{"d_expert": 128, "d_shared_expert": 0, "moe_layers": [2, 3, 4, 5, 6, 7, 8, 9, 10, 11, 12], "routed_scale": 1.0, "init_std_router": 0.0187, "norm_eps": 1e-06, "train_tokens": 436700000}
Below are experts of layer 9 (counted from 0) of a mixture-of-experts language model. Rows are named router (the router's row for the expert) and show model dimensions 0-255. Each number is 128 + 32 x the weight over its row's rms, rounded and kept within 0 to 255.
After each expert's rows: "comes before" lists some tokens at least twice as common just after its tokens as in all text. This comes from a sample of Wikipedia text that the model never trained on. Tokens count by the router's weight.

# expert 18
router [103 100 171 120 141  71 181 102  81 114  96  89 152 131 108 163 123 143 101 161 171 107 146 158 167 151 155 117 143 149  67 140 154 133 136 154 136 113  52 144 186 167 118 159 164 183 122 124 171  98  79 176 175  92  78 144  88 136 102 143 105 115 147 113 128 151 120  86  89 177 124  92  89 189  84 132  97 160 113 179 180 148 130  93 129 146 146 105 130 156 125 134  91 131 167 118 178 116 185 119 177 140 115  84 156  77 150 136  89 148 179 173 120  91 143 117  92 119  94  99 186 191 138 148 128 107  92 180 113 113 138 121 169 115 128 115 129  72 148 128 152  89  78  84 108  64 108 153 116  69 126 168  95 144 122  69 139 134 104 179 112  79 124  86 165  87 133 112 119 126 131  89 106  76 126 125 131 151 114 184 179 175 136 116  99 113 180  66 134 208 131 152 171 142 162 123 117 142 124  96 116  63 170 122 147 142  94 133  91 200 149 135 175 101 141 141  91 166 164 169 158 140  75 118 124 101  87 138  93 125 120  96 155 103 137 151 102 116 124  91 150 110 156 130  99 163  85 108  75 162 127  63 120 180  91  99]
comes before: ",", " (", ":", " de", " in", " University"

# expert 21
router [174 136 141 140 126 125 119 133 134 120 152 123 109 120 114 136 162 163 126 155 181 117 179 178 157 118 128 174 128 177 104 115 157 131 126 154  86 107  96 118 153 170 155 168 128 144 104 154 139 111 121 139 142 110  70  96  65 165 113  91  78  98 134 119 175 143 110 136  62 148 108  61  92 175  88 171 129 127 123 118 159 137 146 102 143 118 110 140 129 105 203  94 114  97 148 144 134 149 128  94 127 163 177 116 164 126 161 163  66 158 175 182 108  91 185  95 135  54  80 118 130 136 128 161 111 129 119 125 124 103 131 137 142 107  82 108 147 105 198 157 163 109 102 108 110 105  96 133 160  81 149 178  81 209  69 121 126 148  33 101  98  89  94 122 138  64  64  97 104  91  97 176 106 108 101 126  73 133  67 165 195 145 137 132 138 103 151 123 171 195 161 167 160 119 147 111  44 136 167 136  76 101 189 144 153 132 126 136 121 158 162 185 138  94 122 166  94 169 162 167 152 145  83 133  95 117 118 128  61  75 108 121 103 111 148 158  92 108 107 107 171 112 175 147 132 143 114 127 110 167 106 104  65 128 135 128]
comes before: "\n", " ", " The", "|", " He", " In"

# expert 22
router [181  66 195  98 141  89 143 150 123  99 159  89  45 100  92 166 151 165  91 126 144  94 134 165 127 141 126 180 135 211 140 150 123 165 133 116 108  87 115 119 126 141 122 166 198 124  84 173 118 124 119 193 121 154 116  91  61 153  99 136  99 123 164  78 161 132  61 116  95 165 122 110 107 144 127 171  88 117 161 173 210 196 157  60 150 137 109  87 154 164 187 100 108  99 162 145 135 145 166 108 130 143 172 103 134 114 165 157 109 116 136 135 119 113 137 137 125  88  66 150 188 139  80 172 100  92 117 141  71  91 102 181 147 132  91 107 150  87 154 136 181 114  95 142 144 127 147 157 164  68 159 103 115 169 136  96 127 156  57  86 129 144 130 121 162 119  89 118 139 113 102 186 126  79  98 136 134 158  94 135 163 153 163 107 144 112 125 100 117 122 114 144 110 117 151 140  76 167 130  85  87 126 163 151 136 130 147 129 131 155 122 148 166  68 147 183 119 162 134 180 180 156 124 127  93  88 130 115  56 141 108 141 126 144 202 110  96 130 128 108 113 122 151 115 178 159 101 131  92 200  66 135 140 165 106 111]
comes before: "|", "-", "\n", ":", "0", "}"

# expert 25
router [153 111 108  74 120 110 125 167 113 101 154 119  78 123 130 167 153 168 134 153 152  93 179 172 161 189 151 129  92 133  80 130 156 192 132 163  64 130  91 131 104 123 157 151 172 114 128 162 178  87 116 160 141 106 127 108  91 117  88  83 116 114 144 118 142 150 118 142  92 110 112 108  79 130 147 171 141 151 128 133 150 134 164 122 136  87  92 138 153 103 145 137 119  69 169 162 148 144 147 110 101 146 163 112 199  88 141 184  95 164 138 155 101 124 183  85 143  88 104 101 150 134 108 153  62 102  99 130 117  91 145 126 147 124 119 118 121  85 186 170 163 115 110  90 107 139 112 119 199 107 146 117 111 189  79  83 100 181  70 156 131 106 108  87 131  63  98 124  91 114 119 118  88  83 136 186  70 159  91 135 192 173 134 125 152  63 181 133 179 168 181 165 167 126 160  76  86 126 140 131  99 128 181 131 186 159 125 134 106 125 188 136 163 138 158 146  74 147 131 165 171 169  95  76  77 112  86 164  92 106  94 117 124  85 149 152 126  92  67 110 172  93 142 128 204 129  93 107 138 127 101  90  82 139  84 121]
comes before: "\n", "|", "-", " The", "==", "The"

# expert 13
router [130 117 185 118 152 105 130 126  89 103  95  89  96 136  98 150 180 143 104 196 178 128 143 101 143 106 167 136 104 146  58 154 182 179 122 132  81  87 116 127 167 146 128 138 125 164  88 124 161 138 102 160 196  91  88  80 123 173  98 155 106 118 162 108 127 152  91 123 110 132  71  97  92 142 101 141  72 131 137 123 110 156 131  72 193 160  96 116 129 150 136 163 149  94 134  96 174 164 144 102 145 158 125 106 160  89 169 158 111 115 124 159 126 114 139  92 146 132  76 141 147 173 108 190 115 113 133 181 101  74 104 130 130  84 114 110 154 127 168 192 135 122 135  96 135  99 105 130 207  75 134 184 103 177 109 119 114 121  73 154  90  68  84 131 115  86 112 162 150  97 133 152 110 111 106 176  85 181  87 147 162 178 163 111 156  91 185  85 186 166 135 174 152 125 139 138  61 128 159  81  98  59 136 165 171 104  89 172 105 148 120 171 185 117 167 139  79 133 153 151 130 163  87 108 126 104  79 119 139 105 119 120  80  81 124 127 109 132 118 132 187 144 147 123 177 128  89 135  91 135 153 115  76 134  63  77]
comes before: ",", ".", ")", "2", "5", "1"

# expert 4
router [150  94 148  54  97 143 175 104 167 127 101 137  83 102  93 168 133 171 114 157 137  78 158 128 177 126 142 158 141 156 130 149 202 122 166 159  91 112 112  96 157 133 132 154 128 120 101 131 138 109 116 141 148  96  76  92  71 157 128  94 126  90 172  99 145 153  73 102 109 187  93 112 109 178 113 146  69 146 181 124 133 166 130 118 169 109 103 134 129 145 187 110 110 103 136 123 141 117 159 128 111 148 166 106 140 122 136 158  67 143 147 140 116  81 191 128  91 103  86 120 156 171 103 166 118 110 129 130 109  98 145 168 157  81  98 102 164 122 190 143 127  64  92 115 112 107  85 186 198 108 163 180 126 186  72  87 126 153  90  63  89  67 116 108 183 131 110 119 127 104 105 139  79  97 132 155  99 144 106 143 156 206 207  74 133 103 137 115 118 173 155 144 136 142 154 106  54 136 177 107 104  88 149 196 160 118 120 158  72 135 151 165 145  62 155 121  78 155 162 151 142 164 118 107  93 103  49 119 122 110 150 104  75 129 152 128 100 112 135 104 153 142 178 180 154 162  87 127 123 153 114 147 108 164 131 112]
comes before: "3", "2", "1", "4", "5", "6"

# expert 30
router [143 130 120  37 146 108 139 135  92 113 106 144  59 123 136 176 131 112 123 141 138  74 182 182 173 197 158 122  89 109  91 178 171 162 146 139  92 108 112 119 118 120 133 145 173 115  93 121 160 128 135 155 136  92 107 117  82  95 111  70 107  62 190  97 140 151 116 107 114 153 118 133  90 150 152 152 101 176 128 168 129 118 195  71 141 114  79 130 190 133 116 147 109  75 137 118 191 121 153  97 128 147 179 130 182 109  99 154 150 149 161 134  86 126 155  77 113 119 117 111 139 165 119 125  68  91 124 121 113  98  79 122 172 121 117 150 156  86 132 168 169 116 115 100 106 142 116 146 164  79 167 144 117 160  81 111  64 174 131 120 139 122 116 117 148 120  82  93  89 142 130  93 103  87 128 183 102 182  61 159 168 184 170  88 143  64 182 125 175 170 161 145 112 107 163  98  80 159 149 156 120 138 176 148 187 104  63 129 100 129 151 142 143 126 152 154  70 141 129 162 144 139 103  72  84 109  69 143 131  94 101  99 143 103 147 180  76 118 104  95 175 116 179 151 147 109 121 133 132 172 145  87 105 140  72  83]
comes before: "\n", "-", "The", "|", "==", "S"

# expert 44
router [146 150 116  94 106 106 165 121  70 122 113 107 110  95 122 168 150 103  71 185 159 108 167 150 122 147 147 130 104 203 102 154 121 142 144 174 144  94  70  97 150 181 171 126 181 145 123 199 196  89 131 110 186  94 122 165  94 129 126 115  94 114 153 110 174 165 138  73  94 137  74 112  97 149 132 117 101 140 112 158 147 198 180  90 161  79  63  95 154 126 133 126 120 137 153  94 136 134 153 119 153 167 133 101 154 124 149 140 102 176 174 161  96 106 124  84 123  81 125  79 152 169 135 159  82 115 114 156  83 118  93 175 127 126  71  83 153 104 132 120 150 102  84  98  91  75  96 145 177 115 204 146 112 148 110 120  66 151 140 134  88  95  82  84 139 102  88 113  76  93 117 159  99  94 115 151  85 107  81 137 120 138 141  98 118 122 144  97 166 149 138 182 134 124 156 134 110 138 138 130 144 131 172 176 173  97  76 118 121 116 170 158 182  95 140 135 152 167 164 167 154 155  59  96 106 147  97 154 143  72 104  76 100  97 125 165 131  76  64 123 174 123 123 170 138 182  95 121  94 150  89 145  94 175  90  98]
comes before: " a", " the", " to", " not", " be", " been"

# expert 40
router [169 108 171  74 122 103 159 126 153 121 106  97 101  70 123 147 171 113 133 192 176 122 168 149 191 118 153 196  54 191 101 119 178 157 178 132 159 105 126 109 164 153 169 127 146 157 121 124 160 126  94 155 164  82 131  53  67 160  94 121 128  70 157  72 139 140  66  52 107 149  99 128 115 161 117 146 105 179 182 164 167 149 149 113 181  97 118  92 144 158 155 108 120 117 153 102 145 111 138 134 105 147 164  91 150 157 152 149  45 154 132 184 141 103 183 101 157  96 115 143 137 175 113 131 110  76  85 160  81 112 131 146 133  64 135 140 154 140 123  93 141 103 111 134  86  97 101 147 178  89 119 144 114 106 119 113 102 184  61 133  85 121  91  98 144  72 102  87  98 131 102 135 119 127  97 122  81 100 141 152 163 161 191 143 128 106 133  75 153 113 119 144 165 130 147 117  79 142 142  98 103 102 149 174 178 116 109 166 131 156 157 129 118 126 161 149 107 154 160 139 103 169  99 138 106 112 104 105  79 114 157 102 119 124 195 164 118  95  99 129 130  91 146 179 172 155  70 132 108 178 147  70  70 169 119 140]
comes before: " |", "0", "5", "4", "6", "3"

# expert 28
router [174 105 142 121 107 120 147 135 127 101 109 108  76  89  81 166 150 182 139 127 146 105 141 167 156 148 128 173  87 131  95 156 167 180 115 185  99  89  93  99 153 123 134 145 184 161 113 123 179  87 112 169 135  90  72 118 104 151 125  85 135  92 147 121 160 129  72 132 142 155  79 100  94 135 129 166 115 143 184 156 146 144 175  83 165 101 108 122 170 184 163 101 113 117 149 136 126 122 133  86 105 167 166 107 142 106 138 167  82 181 140 195  60 115 194 108  79  84 102 117 157 151  85 177 104 123 134 113  94 111  78 142 147  50  67  95 161  96 156 163 150 111 126 129 110 105 141 179 193 137 164 163 121 148 101  72 108 172  71  67 112 130 102  73 166  89 118 142 154  85 117 166 120 126 126 147  85 148 108 130 166 185 161  85 143 121 161 103 132 173 169 147 145 175 133  80  54 144 108  77  88  98 151 145 125 106 117 208 137 156 161 149 146 106 141 190 136 144 154 135 140 122 119 102 113 108  90 144 116  79 113 123 137  48 150 187  92 112 106 116 141 144 165 110 153 147  96 121 127 146  85 151 109 169 129  86]
comes before: "1", "2", "0", "9", "3", "8"

# expert 8
router [107 107 126 127 141  86 184  95  76  65  94 105 116 143 146 159 137 164 117 107 170 104 153 205 147 158 155 141 105 121  87 151 144 122 132 120  79 122  62 116 179 151 138 201 172 170 126 186 149 128  82 181 170 102  94  96 100 129 109 117 102 119 110  94 141 189 118 127 102 180 104 125  77 133  82 158 108 174 152 179 201 153 167 150 130 174 107 102 142 146 177 120 151 102 146  55 175 163 102  81 140 143 136 121 165  85 125 141 110 124 169 128 103 100 152  65  91 128  77  69 159 157 112 150 138  95 120 160 105 116 120 160 148  61 161 103 158 103 174 154 165 104 104 132 122 110 117 127 136  70 146 164 120 166 123  81 116 112  78 169  87  88 112  95 113  69 118 116 122  85 121 118 104 103 126 156 103 160 100 143 189 159 161 104 152 126 153 112 168 213 136 138 160 107 151 111  72 163 153  79  89  93 132 153 129 133 117 140 126 171 165 155 205 133 145 128  88 148 184 166 152 149 123  99 144  84  84 176  96 128 136  87  94 107 155 107 105  87 123 109 145 155 138 134 129 189 112 127  85 175 131  88  90 166 102 135]
comes before: ",", ".", "\n", " (", " in", " and"

# expert 5
router [136 119 180 110 103 115 165 115 121 123 125  98 141  96 126 146 166 159 109 174 124  94 117 158 118 149 201 133 128 198 136 188 130 149 134 125 171 142 112 113 145 166 138 157 150 146 115 123 207 131  88 137 140 129 140  76  92 160 119 106  55 142 144  98 175 155  88  77  62 148  55  86 129 176 125 150 124 184 159 141 106 221 151  73 125  95  98 106 154 113 157 181 108 133 140  97 130 184 157  99 107 140 150  76 155 128 149 158 119 168 192 128 143 115 130 126 131  81 106 117 112 147 100 140 108  99 136 131 106 115  77 137 134 110  93 102 160 104 129 178 118 105  95  44 114  68 118 153 168  66 210 121 115 119  96 124  95 135 111 139  93 120  60 115 188 117  97  75 110  90 102 111 143 117 137 141 105 119 115 155 152 117 178 124  97  94 136  74 153 143 166 180 145 103 203 107 120 148 149 111  78 141 132 132 154  60  89 144 126 150 132 157 151  64 158 150 102 158 147 144 170 161  74 133 105 102 136 134 127  77 153  90 100 124 174 130 133  55  81 134 141 115 157 190 134 140  79 108  83 145 109 106 141 193 127 110]
comes before: " to", " the", " by", " in", "ly", "ed"

# expert 16
router [165  65 170  83 165 101 162 100 108  91 104 102  84 106  95 126 159 147 107 120 147  90 169 138 189 149 145 164 123 171  94 169 178 164 197 151 100 108 137 110 153 138 176 141 159 170 125 113 145 123 137 151 155  84  75 103  86 123 128 120 128 130 145  80 123 150  97  60 121 193  98 103 134 158  99 192 127 134 146 150 176 170 122 114 181 102  78 124 118 118 155  74  96 117 180 124 141 154 153 126 132 126 178  84 125 143 199 138  75 141 143 157 115 141 193 113  93  90 123 136 133 142 117 162 123 132  88 161 135  83  91 131 149  74  94  82 138 121 110 119 148 135  68 130  94 103  83 162 136  82 131 152 152 161 112 108 100 168  51  79  81 118 106 108 185  94  80  95 107  77  85 113 102 118  97 144  80 132 112 182 144 130 171  89 144  93 155  95 138 181 132 164 172 169 130  93  51 111 164 102  75 104 151 175 189 135 105 189 115 127 135 158 171 123 124 178  90 147 173 158 139 161  77 123 114  60 102 134 129 129 160  73  88 121 184 146 145 118 126 109 144 119 165 147 168 153  87 123 122 142 129 131 105 112 137 158]
comes before: " |", "0", "9", "1", "3", "5"

# expert 17
router [130 132 114 112 128 137 135 161 127 103 150  86 108 111 158 147 145 166  84 186 157  99 171 156 168 133 156 185  86 138  85 150 128 168 141 142  88 110 123 105 176 191 134 181 179 130 133 166 156  60  82 175 153 118 115 118 125 126 100  76  80 118 186  70 145 176 121  85  95 133 125 100 104 153 102 147 113 132 106 145 122 151 165  68 158 129 139 130 157 120 185 118 126  94 167 152 147 134 180 118 159 160 197 100 165 122 102 138  75 188 149 159 134  76 164 101 110 120  77  73 142 151  71 153 154  89 112 122 109  95 124 161 125 147  83 118 130  39 152 107 162  77  96 103  85 131  93 100 135  63 146 158 113 154 125  64 133 168 118 125 102  97  66  77 160  77  84 145  91  89 101 125  90 103  84 174  65 156  88 150 129 170 141  95 157 111 165 124 135 187 160 169 133 168 126 104 109 118 161 124 129  88 150 158 129 175 115 170 100 128 131 182 165 103 121 166 131 154 141 177 162 158 122  96 105  87  88 143 102  94 150 120 139  71 162 145 137 128  93  71 162  94 172 150 157 153 132 112 106 133 131  98  70 157 124  92]
comes before: " ", " A", " The", " S", " Al", " \""

# expert 38
router [106  85 171 106 136  78 147 161 123 104 121  97  92 141  96 127 169 131 102 189 194 130 171 127 164 119 133 155 132 171  80 153 184 197 154 141  72 125 114 114 135 147 134 159 129 194  93 116 159 126  97 177 166 129 106  64  84 154  91 145  88 132 163  68 140 140  85 116 129 167  80  88 124 147  84 131  58 157 132 111 112 141 114  91 161 175  74 125 153 172 134 123 136  88 151 135 192 168 118  93 142 138 149  99 147  71 184 154  98 109 106 184 123 137 168 132 153 101 103 124 167 158  81 137 103 138 102 137  78  80 113 113 149  84 110  99 129 132 141 155 150 127 136  94 101  93  79 127 186  77 120 154 110 146 128  74 120 157  72 146 110 114  78 124 135  76 107 138 115 105 136 184 105 115  92 148 104 175 115 169 120 158 153  83 142  92 164 112 153 183 120 141 147 172 126 133  61 114 146  85 125  65 152 182 177 142  96 185 133 162 112 119 176  86 134 170  82 152 147 179 148 167 105 104 113 115 116 104 152  93 134 114  72  62 141 163  95 100 102 112 151 123 120 119 155 150  93 144  64 124 144 126 100 167  60  84]
comes before: " |", ")", "–", ":", ",", ";"

# expert 1
router [137 114 146  72 122 101 132  96 138 138  88  85 107  92 122 151 136 139 142 165 178 107 150 180 130 134 160 190 137 165  81 181 154 161 164 158  93 118  97 109 155 133 122 165 207 147 163 175 135  89 125 164 178  95 110  94  57 172 112  98  86 100 189  87 124 148 100  76 108 178 115 112 116 188 139 163 104 174 107 132 187 185 157 109 153 147 106 141 144 121 168  83  83 115 135 100 131 130 170 130 133 156 134  72 150 104 171 132 103 141 167 176 119 132 126  79  92  86 132  87 134 173 109 137 116 113 122 159 100  96 114 131 136  78 123  42 119  80 155 120 159 119 132 130  98 114  72 155 100 109 168 179  59 176 105  84  96 154  85 108  92  83  86  98 153  76  96  66  56  97 139 129 123 125 118 147 120 168 110 170 164 162 117  89 129 101 183 121 150 181 146 160 153 150 125 127 110 183 178 110 121 105 171 163 152 149  97 151 121 149 148 132 178  87 150 142  97 195 126 160 143 151  61 127 117  84 122 169  93  84 120  98  96 140 141 146 142  86 100 143 157 134 138 129 120 170  93  91  82 182 101 130 113 134 122 115]
comes before: " |", " (", ";", ":", " –", " ="

# expert 10
router [110 147 210 117 137 102 165  97  98 114 128  96 128  88  75  98 187 173  98 159 123  74 162 158 129 153 215 121 117 186 134 188 149 181 120 159 122 117  83 129 177 167 152 126 193 128  90 135 154 115 110 132 158 109 140  73  77 179  95 128  61 125 142 135 131 142 101  67  83 161  94  85 141 145 108 144 118 124 183 191 114 190 143  58 122 101  93  90 140 135 143 168 119  95 139  96 137 175 130  87 129 143 175 104 129 125 160 115  79 128 195 142 133  95 129  89  99 113 125 118 131 129  83 139 112 129  98 153 110 110  45 142 132 119  94 131 146 116 135 178 143 122 107  84 122  80 118 137 202 114 202 131 114 111  94 132  90 135 101  90  74 146  74 113 141 134 139 105 135  86  91 146 108 123  84 144 153 134 160 138 140 132 148 139 114  88 153 104 151 128 177 131 126  88 188 116 105 175 144 129 114 133 160 142 167  90 101 149 100 143 175 140 129  93 145 168 109 134 174 119 180 145  64  97 116 135  76 158 146  91 119  94 113 131 155 105 129  75  60 124 188 111 143 193 124 147  87 130  54 143  69  96 106 156 119 117]
comes before: "ed", " to", " the", "ing", " in", " by"

# expert 24
router [110 131 169  75 167  87 137  79  95 100 135 122 120 102 191 109 177 121 106 199 158 114 136 147 130 140 162 149 104 142 112 169 148 161 126 147  99  74  94  94 149 182 167 133 184 124 142 173 140 114 126 145 199  99  81 120 128 161 122 127 123 130 154 138 197 154 107  92 113 181 129  65  80 158 126 122 130 134 142 160 179 170 147  76 114 114  81 139 162 126 156 160  88  95 131 105 168 104 206 139 183 152 129 111 137 114 126 135  83 165 147 153 102 113 144  86 102 127 134 124 125 147 141 165  90  73  74 160  93  83  73 146 113  89 122  82 120 106 124 153 151 103  93 133 118  75 102 135 193 131 129 161  65 177 111 113  77 156 109 108  87 112  78 121 139  77 125 104 140  91 138 131 113 106  68 174  87 153  67 173 143 164 136 146 192 146 187 101 166 138 144 147 150 152 158  64 111 180 144 151 140 113 155 179 115 136  77 188 116 103 159 182 133  87 123 150 108 172 142 183 162 144  74  78 127 108 108 122 102  73 149 123 109  86 156 183  88 126  97 121 144 119 159 131 143 171  67 102 106 155 104  95 122 106  95 119]
comes before: " a", " the", " an", " born", " known", " his"

# expert 3
router [126 133 185  94 132 108 140 131 124 134 111  90  94 110 150 100 172 166 100 153 169 128 161 148 155 149 131 166  74 172  69 120 147 150 153 138 101 111 136  78 184 183 141 195 175 138 129 155 153 116 100 140 155 106  52 142  89 174 128  93 116 117 171 111 107 154 101 107 117 156 127 138  98 181 114 166 126 136 122 156 142 162 159  97 149 128 104 153 165 126 119 102 125  85 136 112 153 127 144 126 149 164 170  88 170  99 135 138  77 167 160 204  96  82 167 106  83 120  98  49 137 156  87 133 141 133 114 169 125 100 126 129 147  99 114 132 122  59 121 108 149  83 123  90 109 110  90 124 146  58 137 199 123 162 108  81 129 159 112 128 107 128 112  94 180  84  57  78  86  87 104 145  94 123  88 149  77 119 112 155 142 135 152  84 142  96 203  99 143 182 154 130 160 170 145  66  70 135 172 118 105  97 135 183 174 158 118 174  90 143 113 157 134  96 150 181 115 159 144 202 181 175 104 108 121  64  92 148 103 105 146 108 122  87 173 109 107 107  93  85 165 114 182 125 162 188 105 154  92 123  97 131  91 153 106 115]
comes before: " ", " A", " S", " T", " \"", " Al"

# expert 42
router [ 93 118 145 106 129  98 187 134 118  93  83 116 108 125 120 177 159 166 111 165 184 114 152 149 131 158 164 140  89 120  86 146 143 159 171 162 135 103  94 112 192 158 144 187 182 163 107 168 177 123 114 182 169 149 122 124  80 129 103 117 115 131 148  87 171 187 114 116  64 173 117  76  94 160  89 176 137 138 113 178 157 184 189 112 159 171 126  76 151 152 174 141 110 116 155  97 192 205 103 123 153 174 142  94 124 104 129 170 136 173 123 144  99 139 155  99 145  85 125 135 142 174  91 157  93  92 142 167 108 125  78 138 150  89 122  73 175  99 163 104 190  87  94 128  69  97  92 117 127  87 169 170  86 139 119 147 108 161  92 117  64 114 111  87 186  93  95 137 103  88  98 139 106  99 118 138 108 155 115 140 139 210 123  75 124  97 166 133 144 184 125 151 133 102 195 122 121 170 145 109  41  96 128 113 146  84 150 146 137 168 170 169 190 106 139 121 136 125 160 167 150 139 110 111 143  90  95 152 115 129 111 110 104 129 141  97 121 122 120 116 157  84 112 161 163 131 137  73 115 121  91  93 109 175  83 139]
comes before: " of", ".", "s", ",", " in", " and"

# expert 36
router [152  64 101 105  97 123 124 141 118 111 128  93 111 100 124 136 141 171 112 135 160 107 156 182 120 166 122 140 130 106 106 147 154 134 156 126  60 123  87 133 150 134 160 143 175 152  97 158 130  66  77 182 167 113 148 100  94 152 120  60 103 104 159  55 132 133  97 106 115 155 136 109 101 157 101 150 142 122 125 128 169 178 127 109 128 145 114 146 148 136 146  91 110 117 140  92 157 163 100  83 133 120 173 127 159 104 182 128 104 124 144 172 136  92 142 121 110 110  51  99 182 147 104 204 117  64  96 155  74 131 149 182 140  96 114  68 128 114 117 127 101  89  72 139  48 144  80 156 126  94 132 161  77 146 101  75 141 195 120  92  74  80 127 115 207  73  83 138 124 131 125 108 101 126 107 183  67 131 118 108 110 113 138  98 174 111 141 121 161 213 149 156 165 121 125  88  92 144 129  78 100 102 152 133 149 144 155 166  96 159 114 106 168  87 141 166 110 160 158 142 124 154 100  79 118 111  81 185  84 111 178  98 129 105 169 131 156  99 124  68 155 117 156 130 173 178  86 109 161 187  69 119  73 174 142 140]
comes before: " |", " ", "|", "-", " Party", " Candidate"

# expert 7
router [108  82 172  92 148  89 139 117  85 117 116  90  87  89 110 150 155 122  85 159 187 141 109 123 148 138 166 126  90 167  73 148 169 180 141 159  83 125 151  72 159 128 140 141 162 150  97 140 151 117  70 139 176 104 127  81  84 146  98 138  81 167 119 132 172 161 101 132 133 179 115  91 126 134  83 151 128 121  91 147 183 138 170  83 172 155 109  91 150 137 117 182  93 102 153 114 187 186 152  78 160 174 122 109 171  66 127 185 101 120 101 141 139 120 161 122 155  75  86 162 148 160 124 163  61  82  95 177  92 102  87 141 131  98 116  58 162 138 135 106 136 140 145 120 133 107 106 151 161 117 170 158  98 168 103 109 121 165 113 159 121  71  99 114 171  65  91 111 122  82 106 152 139  50 111 122 141 146  94 176 158 170 184 121 173  77 140  86 210 149 112 123 156  91 148 131 132 139 145 111  77 110 134 172 171  61 124 178  86 151 179 137 156 110 155 121 123 145 165 149 163 177 100 119 110  82 101 125  71 143 110 129  90 122 131 108 120 106 132  87 150  96 147 120 131 114 105  99  88 131 143 111 101 186  66  97]
comes before: ")", ",", ".", " of", "–", "),"

# expert 31
router [153 103 147  95 120 122 162 125 111  90 142 128  92  78 139 143 173 186 104 142 125  93 122 193 128 139 150 174 107 146  89 137 181 159 151 152  98 112 118  77 170 131 194 138 174 150 155 120 198  98  86 149 116  94 106 100 119 155 127  95  97 126 159  93 141 147  90  96 125 188  97 143 117 144 135 204 124 166 145 161 181 153 136  92 166  78 138  97 160 122 165  90  90 115 136 115 151 118 131  99  98 152 168 114 148 108 181 184 100 115 178 203  92  87 183  91 134  84 121 115 157 160  95 203  77 133 125 120 137 105 125 131 124  81  94 110 136  70 138 180 162  79  86  77 127  75 109 150 194 118 174 131 145 155 107 113  89 173  78  87 112  75 117 115 127 100 115 120 110  60  77 123  92 130 112 181  74 117 135 132 157 186 160 103 141 102 187 104 149 156 146 161 119 173 124  88  83 141 113 105 116  71 162 131 156 105 124 177 131 103 158 181 177  93 162 179 104 142 163 156 170 171 103 109  87 115  73 134 107  94 133 106 139 106 181 142 141  94  97 144 138 116 167 140 141 150 106 103 130 175  90 141 151 155 143 133]
comes before: "1", "2", "3", "4", "5", "6"

# expert 43
router [117 119 153 125 139 105 183 102 105  91  98  72 118  77 104 122 182 168 112 150 123  94 161 155 128 129 208 109 109 173 104 204 133 126 136 119 152 143 114 112 179 135 133 136 170 136  54 163 169 130 119 163 146 147  87  89  66 112 113 117  83  92  86 123 158 170  84 145 108 173 140  69 112 135 119 158 107 193 131 130 118 210 149  86 147  88 108  81 156 116 152 156 111 106 152  46 137 185 150 101 109 128 149  84 143  79 124 166 128 147 155 125 134 126 149  74 111 106  97 107 143 168  88 170  92  84 116 182 101 143 106 127 151 133  73 116 158 115 159 171 135  97  97 124 110  70 131 131 128 117 207 153  99 129 120 125 109 132 108 101  64 135  60  89 131 124 138  98  98 104  57 130  88  74 101 135  96 162 141 173 146 129 134 132 141 116 157  92 177 110 132 118 142  94 207 111  91 174 169 114 112 117 114 122 168  88  86 138  91 113 148  95 155 139 156 168  98 103 177  86 151 114  75 127 108  83  99 165 148 118 154  83 114 126 193 107  85  82  86 100 198 111 139 143 148 120 126 117 119 162  76  89 110 166 115 119]
comes before: "s", "ing", "ed", " of", " to", "d"

# expert 26
router [149  81 168  81  93 121 129 165 126 153 132  84 105  71 102 137 169 118 100 131 110 115 150 194 130 121 135 179  94 178  97 179 132 152 162 150 141 136 119  65 155 199 148 161 103 114 144 168 121 125  93 169 166 109  72  87  98 120  99 115  76 115 138 100 104 137 106  84 129 119 115 124 115 173 112 208 110 135 142 145 148 177 171 131 128 119  97 123 143 143 156  85  66 117 143 109 169 143 144 123 130 182 139 112 157 119 166 165  75 157 111 177  85  54 190 121 146 114 132 108 167 162 143 166 129 114  77 122  85 130  77 182 154 112 121 115 114  66 141  99 165  92 124  73  74  99  95 136 175  74 169 136 131 143 128  97 143 137 104 133  89 122  55 129 158 139  87  77  61 144 111 150  68  76  85 157 104 124 118 170 111 167 159 130 117 116 127 104 143 178 210 130 139 171 144 106 121 173 141  97 119 123 171 183 140 123 139 198  88 129 117 171 120 108 154 150 109 141 158 192 169 159 127  86 133 114 101 112  90 101 116 123 121 114 146 146  80  81  66 119 162  71 137 109 159 146 142 103  94 108  86 104 136 163  71 104]
comes before: " the", " a", " his", " their", " first", " its"

# expert 34
router [101  89 142 138 110 122 163  94  83  87  81  88 102 122  93 165 107 148 110 137 138 104 146 161 114 139 146 117  84 126  95 127 133 165 142 133 134  99  86 100 205 169 150 196 164 174 122 151 208 111 109 121 192  80 121 116  92 132 109  96 123  70 122 116 131 196 115 122 100 126 111 118  96 128  79 150  86 170 127 140 140 196 199  91 171 153 113  66 147 149 142 132 120  95 161  65 168 176 149 113 114 173 131 101 147  96 147 189 118 139 185 132  84 128 118  86 101 100  81  95 130 176 120 167  74  94 125 150 103 117 105 160 129 108 143  61 172 110 160 173 189 119  80 138  84  80 114 132 129  66 159 202 114 171 141 131 126 120 114 170  93  85 123 113 172 108  95 115 133  98 112 134 102 115 112 117  90 146  79 159 173 196 130  93 111 104 157 117 160 184 135 151 150 113 189 141 149 167 175  77  61 122 133 133 155  66 129 125 108 154 154 130 206  95 150 141 155 144 175 143 177 129  92 107 132  86 105 150 133 105 126 102 136 131 131 102 118  98 107  92 169  61 133 150 165 146 135 117 117 139 117  92 132 148  91  97]
comes before: ".", ",", " of", " in", " and", "s"